python train.py --num_hidden_layers=14 --hidden_size=192 --n_experts=80 --experts_per_token=2 --d_expert=96 --d_shared_expert=192 --hidden_act="swiglu" --moe_layers=[1, 2, 3, 4, 5, 6, 7, 8, 9, 10, 11, 12, 13] --router_score="softmax" --normalize_top_k=true --routed_scale=1.5 --balance_loss=0.0162 --balance_bias=false --shared_expert_gate=true --init_std_router=0.00945 --lr_router=0.00117 --num_attention_heads=3 --num_key_value_heads=3 --head_dim=64 --vocab_size=2516 --norm="rmsnorm" --norm_place="pre" --norm_eps=1e-05 --positions="rope" --rope_theta=10000.0 --rope_fraction=1.0 --qk_norm=false --attn_scale=0.125 --tie_word_embeddings=false --parallel_block=false --init="normal" --init_std_qkv=0.0341 --init_std_o=0.00644 --init_std_up=0.0341 --init_std_down=0.00456 --optimizer="adamw" --learning_rate=0.00182 --beta1=0.9 --beta2=0.95 --weight_decay=0.079 --lr_head=0.00527 --max_grad_norm=2.0 --warmup_steps=517 --schedule="wsd" --decay_fraction=1.0 --decay_shape="sqrt" --final_lr_fraction=0.1 --batch_tokens=65536 --max_seq_len=512 --doc_mask=true --train_tokens=439100000 --max_steps=6701 --dataset="wikipedia_en"
Below are experts of layer 2 (counted from 0) of a mixture-of-experts language model. Rows are named router (the router's row for the expert), gate (a neuron's input weights, with its number), up (a neuron's input weights, with its number), down (a neuron's output weights, with its number) and show model dimensions 0-191. Each number is 500 + 50 x the weight over its row's rms, rounded and kept within 0 to 999. Numbers have three digits each.
After each expert's rows: a language model's description of what the expert responds to. This comes from a sample of Wikipedia text that the model never trained on.

# expert 57
router:531524441516478483487506486530382502527564488503450571534548612504563484611483502553406471452483535450498476549416515452546481512497539393544436580463565505429520514502595534504477553541502588532494470561565484513530560492505515481523523514563531456484536506585557531569433561472465560481498525534462545457461514523541521412472557542538478499501559456450519363471456475441562535500494487481560569574454507456362420443519516406469578561429520485544428442481455486530605555571507555395445499503485518436496581511546521475530485460542459520611406514499552423577422536500568440455
gate1:519540471499498432565442522450447440519609435479559405495474452496496457579491494551478488494558657498470474507461551448490536535494517534507506510461544447488602414491584472598516477556510542518495464530528536505463559547497512522598468554510413478532472357512469559495510476463545516589490482486534516534443522422549496513543413457498395519494431535480546450492499544555484493460495512524547526490484483530463555492458515434563410532451565496510470595507537522601427424454586484529449356503522452514474535460576440526533474485493678489588467490477575497521458505421457406583
up1:496492519559621513538505520456510595567547506415520576534449547459475397513576478516437468481509493444430404528529585443575543498495507509539425521415459462521555453417594526546539508414598515510408465450620468535530526578470468553514550572487458506493483481554491505489459542500508547537438467579464557489516435568483543485513523461426561493495514483552394464560397484439527467391395515528489525677520482438478477494564547483458520590502490515509428491540441510478479508523415518457474507453524487489487478500396580510493469478563446419533519491513513519554466418473405467459
down1:460502508501592496517568557452537435508537438431486545419559470507440449549490518510577490394407515546513454433519504622425461510527482549494537533617455467480419491511429545569562557472495508430512520609455544393534460463565488598532474398481504429416536534454575545416576494448539529489530502453442477450533513484486481459489494463434492470533417509408462586475538470476493502549424547448522542460396504579563520499515567512531417505540447525603465548423449444558476468405480510571446472509452526550402465538498468539459532457469508506410518512592492551471512462510475516434
What it handles: Colons after field labels in infoboxes and taxonomy lists (Phylum:, Kingdom:, Produced:), and prepositions to, on, in, by after verbs.

# expert 38
router:467496474485539611514478495458510494478475581530425390491508469479453410509529480557493579487544508687492472475391554493455542467555513553526534549566543494458447452506491493496528482492514478522514445428462559464472461497541481394529384521463360487495544551536501553399546527512500503517448528424460507449499471447568438408464497475478538461494489514502522520504489531567480529471464471497411369505614537523522602517546411533495504477449507445554542474480475490591456450476510462487477518454498387517498495678494541506456421473542524505518513568494431546560500498450590577417
gate1:486462598478554440454465489394560482481572487579490520507407514479470516502455533497556497429509556512450457464485578467516533529470490495539536499564519500448413571506615414548547500458497561435418392468459451463516513441555564535504550490486517512530493490543496476452534492482523514515555514445582562450467594453500534508393349518400597495513468525538453550491513444476494451584499440492481478473476517529455501631545526551450537539528477469502667550493468445474499564467468598514420426406525412501485480451568453473499468423518602449542537477492562454482441540489481585460
up1:423568490544512496515483518598476486519533573615486464366512477562497467523545467486380500499399491518412491480449553530519514540535528545520467452495632505456521366491451593504497563404537536567528513505538503533507446495501548501456500538508421514459613547570499471480590545542559476507511474613479473480515473512546431475568622530595523475521491528520517545530371525490444466412511451455484553463377523522517524495491461488548523661554471432509495580460431511483556533516482450439502490484487535539493536544545509478392560551541520542488497504533468483510527475418460482407
down1:635540512399496551494522504544532515515444445466495579548445494510494583536488452375544539506489491488526524536536569485440489473476440557433431640486546508531551485451577479592552584550450451506410548418583461481502511502530496464595542491456461452500449528567435499501471452476450455589489475560441478500516552492491531480547480506483345534572378498490511593412565545505583459455474545519544462509467513506515473518520524449439457441454547474462423482507499552595444401445447587478469460548431492529476521548499443546476470478437463443444489508495507492513646481558534442482
What it handles: Pipe separators in tables, the, and word-start pieces like such, per, prom, add, fl, as in such as, per-mitted, prom-oted.

# expert 43
router:531611506494457440430499513548460513500554520522478507541531607526506472566464486492384449505566543467471546532487493487538533521510579500510463538510505507477562503505482502491538576546518574548536552559531462549531539435456483552403582556470538500541494465560562427564400658438562573494533442476531585591471516548462580508500531589524455551485541464569593399423544492442452435497486505594606573474443482510479465412491541501547594548513480527463550566500502416525595529627440549505469511524538567458547463412399519466431551542499492486509528468553491439508437511483493484484
gate3:488461526486490507527535566509402514403608507493480452512517528452455457566543545562435502515474523534556493602525471480498442439507546508486479565377572553531484503442439593577497525548508543594486496535554528486573479439526489440470385459472472472544409521440504583520388516501496510488499481531589450487507506481539535517479575477512438494499449460449625383512502577384408542529516444497473577458489481501509570486535480597458478565517478531512475514483495508568418468570490635488446458517520482505466490473493536509373539616472460574488490448544447577453455445420419490532
up3:493543560528497427442507529502529588434405402457473593540444568486456545494516459486477474493485438537506625507444551570500606481490551533467493595520478482477489475505522409503497502480478457466574529548542489439445593492430485520444523603428438574535515517580631439528466559439597568583435482508438562543547460459459515533465447545446608466412514548450483533512507466550557496574470615524501545484528508524503469493478490494499498586430551520577568489468571423500503547476512500457507554459460528490460502414554475421437489506618558467462596523486505479520449589488520555556
down3:478459567514572469443413545459437482491450571493459555495562411555615544389443500488530496527439542460523487515551515465444518510630527440459485459519469438478483541553520546541538410461500391442536495504438464607473481468498533423502458434502465510538543524544512391537467451436572441552474500553397573512420433484522615465502462512486526549468432537437459508488565504533593464536543441479522498520523532476429429554469508468549617491394543484549564406460472527466520467518542518498482486519477457525556585471469560496550459369508551472525528490484512398556537525589511418537
What it handles: The word the or The, mostly after prepositions like of, in, to, and in titles such as Over The Fear.

# expert 59
router:449535552522509507567507506427432481494528588515476556462446476516492519478436446465494487501533463519494514444437410553472554455535531446420528514519484594508472489551567464555461458503440549469524512522486641417521568458440581577514468453552504380468512487484565513416490587457582419453447444454442503480599507468588412515541476544466574556417561544465499508581474492535615504512453575570455550527464453444352467513477452462427498487567532553410515520497469533459442528533575454542560470471446489473482504442458525526468488474552520563439550405446499553417560545462549524419
gate0:508472460448474459463558507516553586522432516505461465615542459618452507464496530520551416479500390472490448533504517574402532390532570478519566447562440470531503455575443459451441419429498475544563543565528526543511575517421472415508474503563497516496400589468524448528502398530524581487528534597455493501533586507414531456392586545553412508495549479550467498477458479519578434470540549519462570538445452512509511480470550396474529479433526483425523430532538504486456494479467538460443470492497526561526583454507459492570467579485439520449541580502574578605490497449500448537
up0:450568594529479506468442496556491541480510494528444520497504535531458423471451491461464587498483478439443448510487513507512478634539531458483466490430481500408464452464434418489520487495479552475460466464546541559387504485487452576437428496519581481392466445581503456469408621580542550514523464577514588501499523496382489573436569560573532488501467520511497519548517507471518391488574534548542543542489494516513501520432456496414541604493381571550482525503517477404438511537498472501535468560463430557476404486500474557512531559477402513395558452496581457523437440530417482591
down0:484480487454533468498493550494499455540504491482484614431419472541569490516530569483404492562524521487447471571488626659438583494489515458450522560533405429503528462565452512558507454469528544471428465538492525422563486512423480490516431481580484539462555589585513428466501465531586514540450510529521488492560518496489386474501492523479518472499538438537478474468564628532394518445569549500560393463460468627483548515491438520519479557487483456508559523435535556450454441557455507498515529469479473531431571513424484571484414472502489407504545482503503492445401576417559604500
What it handles: The word to and auxiliaries such as could, can, would, did, was after a subject, typically followed by a verb like be or have.

# expert 56
router:475411495530539538510538446506557585520523514593489544581434467432506507607495443494530529541478505508430464366507564540496589449412443487467549455514506483482429473499486461478495575463450436443424514450423505450443521447527452437492489485517487509424487541491500530442548597549529454582516425461495490450535538496391510598486518518501503552530473552472473524586416507547424606521488568502448527563461542493549443547523513646479460481558446486556471506501490367627471499440531440475531484473450413487464431437424425563513565492513518495437565459451481560451548537554436453469
gate1:443445431498525481549507522470578590495502643402466590481391477443567439595506541495562479660531474509572374506490527518506513560496486493542470527493406476521493528414474422513563475476505503465488446514500554474470519574466437529487506512533426514497485421541598501493476495528575537461455500486396444488458431521509555532495493452492527436568477577423470524451425456521433456485547471483397458627497541569509487593500525484531432470534493485526458561513384444470512490536499542542486543498496479437558526503554488444552520472449552558557490522578485481465608487454393584487
up1:493440462522486454488456562478506505493476540432531501581497486516444509491490614519582497528475424515519443467483457516522563482490463518528532534441404495415426469514554543565469532440514474517483454537498483468423527547519526518567432572487515463390480506482594574410482529456545396484490523560479471550471433464537584467531515426464498503450480544479495572537497494537560422565421405495524524523535572515461547541516475589497535494533543329503399424374453425570480475465531436530567571511538549437548520482504515505526445507403435396409527405532477550465501608558521542571
down1:531552518546511546505536529543457470598408481539504545509504586470544523454462501493440568508431461438467501466558439522559444447577418513491442518453568508407532499569488557453403464440508522552460459474455466511520468627476528393591552525551437457535434540478490491567487434444490461440474545586546491619628529500602438538534525549552447554502473494574416450453496549514492498443497535539556530330546490418522537478513556462553473476490590460477522574578528485498431520503474448449569468510488547478530524540541522458506388473495462555458502547496469547462391527545512449457
What it handles: Closing pieces of words and names such as port, um, ates, ium, ield, as in Williams-port, Goll-um, governor-ates, plus zeros in tables.

# expert 44
router:456448512586517440441485386477477540576555569480501528418572488426462497595488484549437508465431430484420493538508538492551489519522518517430567458472517357530488429491539462471493469445456633416489463406487590454494600499526405562471466460432445521522492535414452509494506432528499453545480456507422487501514453534471448568553480598522508490584522532430544496564524543524461531516458466466441510484458451460489477533516577548550440507599459635444519572443535429417493559480443463557569524499553550528462518557422501476567506525523516516454479430461529491441525373498455547496
gate0:514447499413520532531495512530465498484514417437485472569468455550497554433432522489587573545538451560545488460527406438398421454441406520519462563592532590477533523370486525550537514495581417526521557531432463530453527434615503399507498512546509502494470568549469518537517507581456476423524508498538462493509515407503526489526541440563464533432401527514544571541560425528565577469523547497467559492504589530598437567548507547437534425475557563584420521465571515558592478527561540459547474459492444520510412494537500473515542502525425465481443516530439544510557504556444418440
up0:464453477553627440400447477407476476521518478507486492472492477542456584604470441594455508466496454406460557499435547483558479560567574528474604427513507366529485500527519438570557475501515528494566459512579569483487596525509488571516571507466481480579449523423483402453466445520502524542441511559453531496510503622469439487558510538519506504506579449476487455558519552535432612492542411479509463460467529462491541448478625560521475618484486481528486505525496442461462610469421524503417476524536501453425500627487564476476541460448563567532451505508457444456479520482493542508
down0:489422516483511560627529477534543469452504498524497441612447580580613530476566517506527539516496505475589447460471537422512569499456501468621475559496557470458494570539471498556481549526540438561517542530497426703597532451459540449497483508666517521502504599543486521525572665501489552410518512497556495523469539526523573471493483492514433471493501512530500541578481477539472553523499551524529500581494533500506445539486438485496536503543581521492414464585487500559571494465530511408443490574409420472558451466512552507463512541495528475555561446546497470504479536505463421499
What it handles: Sentence-initial subject pronouns he, she, it, they, which and who, usually before was, is or has, plus a few digits and closing parentheses.

# expert 55
router:502526530510486545508502406539409491537456446382494362543489509514528500563471571532541454473504510534489392462422436469549474509555502470529570397451491482566522512501493618453518529488578448455571547577445547583510518499417435532551642542581486525472455504450583402506378442494553487516499522526474498535469562548491515532468438518470508448387575509447535529501521517405510477563468453472534453483517430493545518565536558504467542489538536403549464577525460449499522596529522463421453534513472537451559577521565507441499481436558492496543396552501508568551522552419563501531
gate1:465529575484417451489416495537539440532480450511474569450500495510494513547506624482450463505511416498479541495550460449508484426550465553433496533448417489550617497562545534491500403522519423453611542476545535516543485505580598469371408471542528516583476352483524506570525571404510549504553470567377490525446434553520582470574553477494483579516495489498473434474488569545495529569615486517550507524498388449550513462457454566462504503451470511508431476512494520541515509467560460431467494483558470424509558489546501582413528496449398538465568438549537522538480502482526531460
up1:507438532503618500534561501544371593440439482484546457465485509482503506550553439460528461446469517564491533504419548484460540601462548479554509488543519578482489567422442492538542570479461462582437387508547429455476495520472465500524551597502576457472598544479585528485514489462479490535443547490505521468571483392524516537500441541603526373486466439589518550578518427407491509428445583497505557480438531532439569613559544488523474556533541473535491556433472515504572508571500607550516539534482535502541556477532475370573524446524562459562497488441486489480503484537551469557
down1:448499522437524533534425496446429443495502526465432484566512493588556427457499468441474424457565517491506561498585419487535452525534494543554429467520400505529580461508535542569548479482595529460588569497467489647510493461470589517488441445506390541469523415531542513584478492469510544471516551459494543485444653557447541391530535550491461563530447501536462520477429538529499480502500444606427513503436576368483428446451468481470581488478534467523481410461461580472541493404434464480402496592507406526496544479480470547488510462541554417467448509539492508483469455490499513462
What it handles: Word-initial stems and numbers after the, and or table pipes, such as off, larg-, up, produc-, and 14, 17.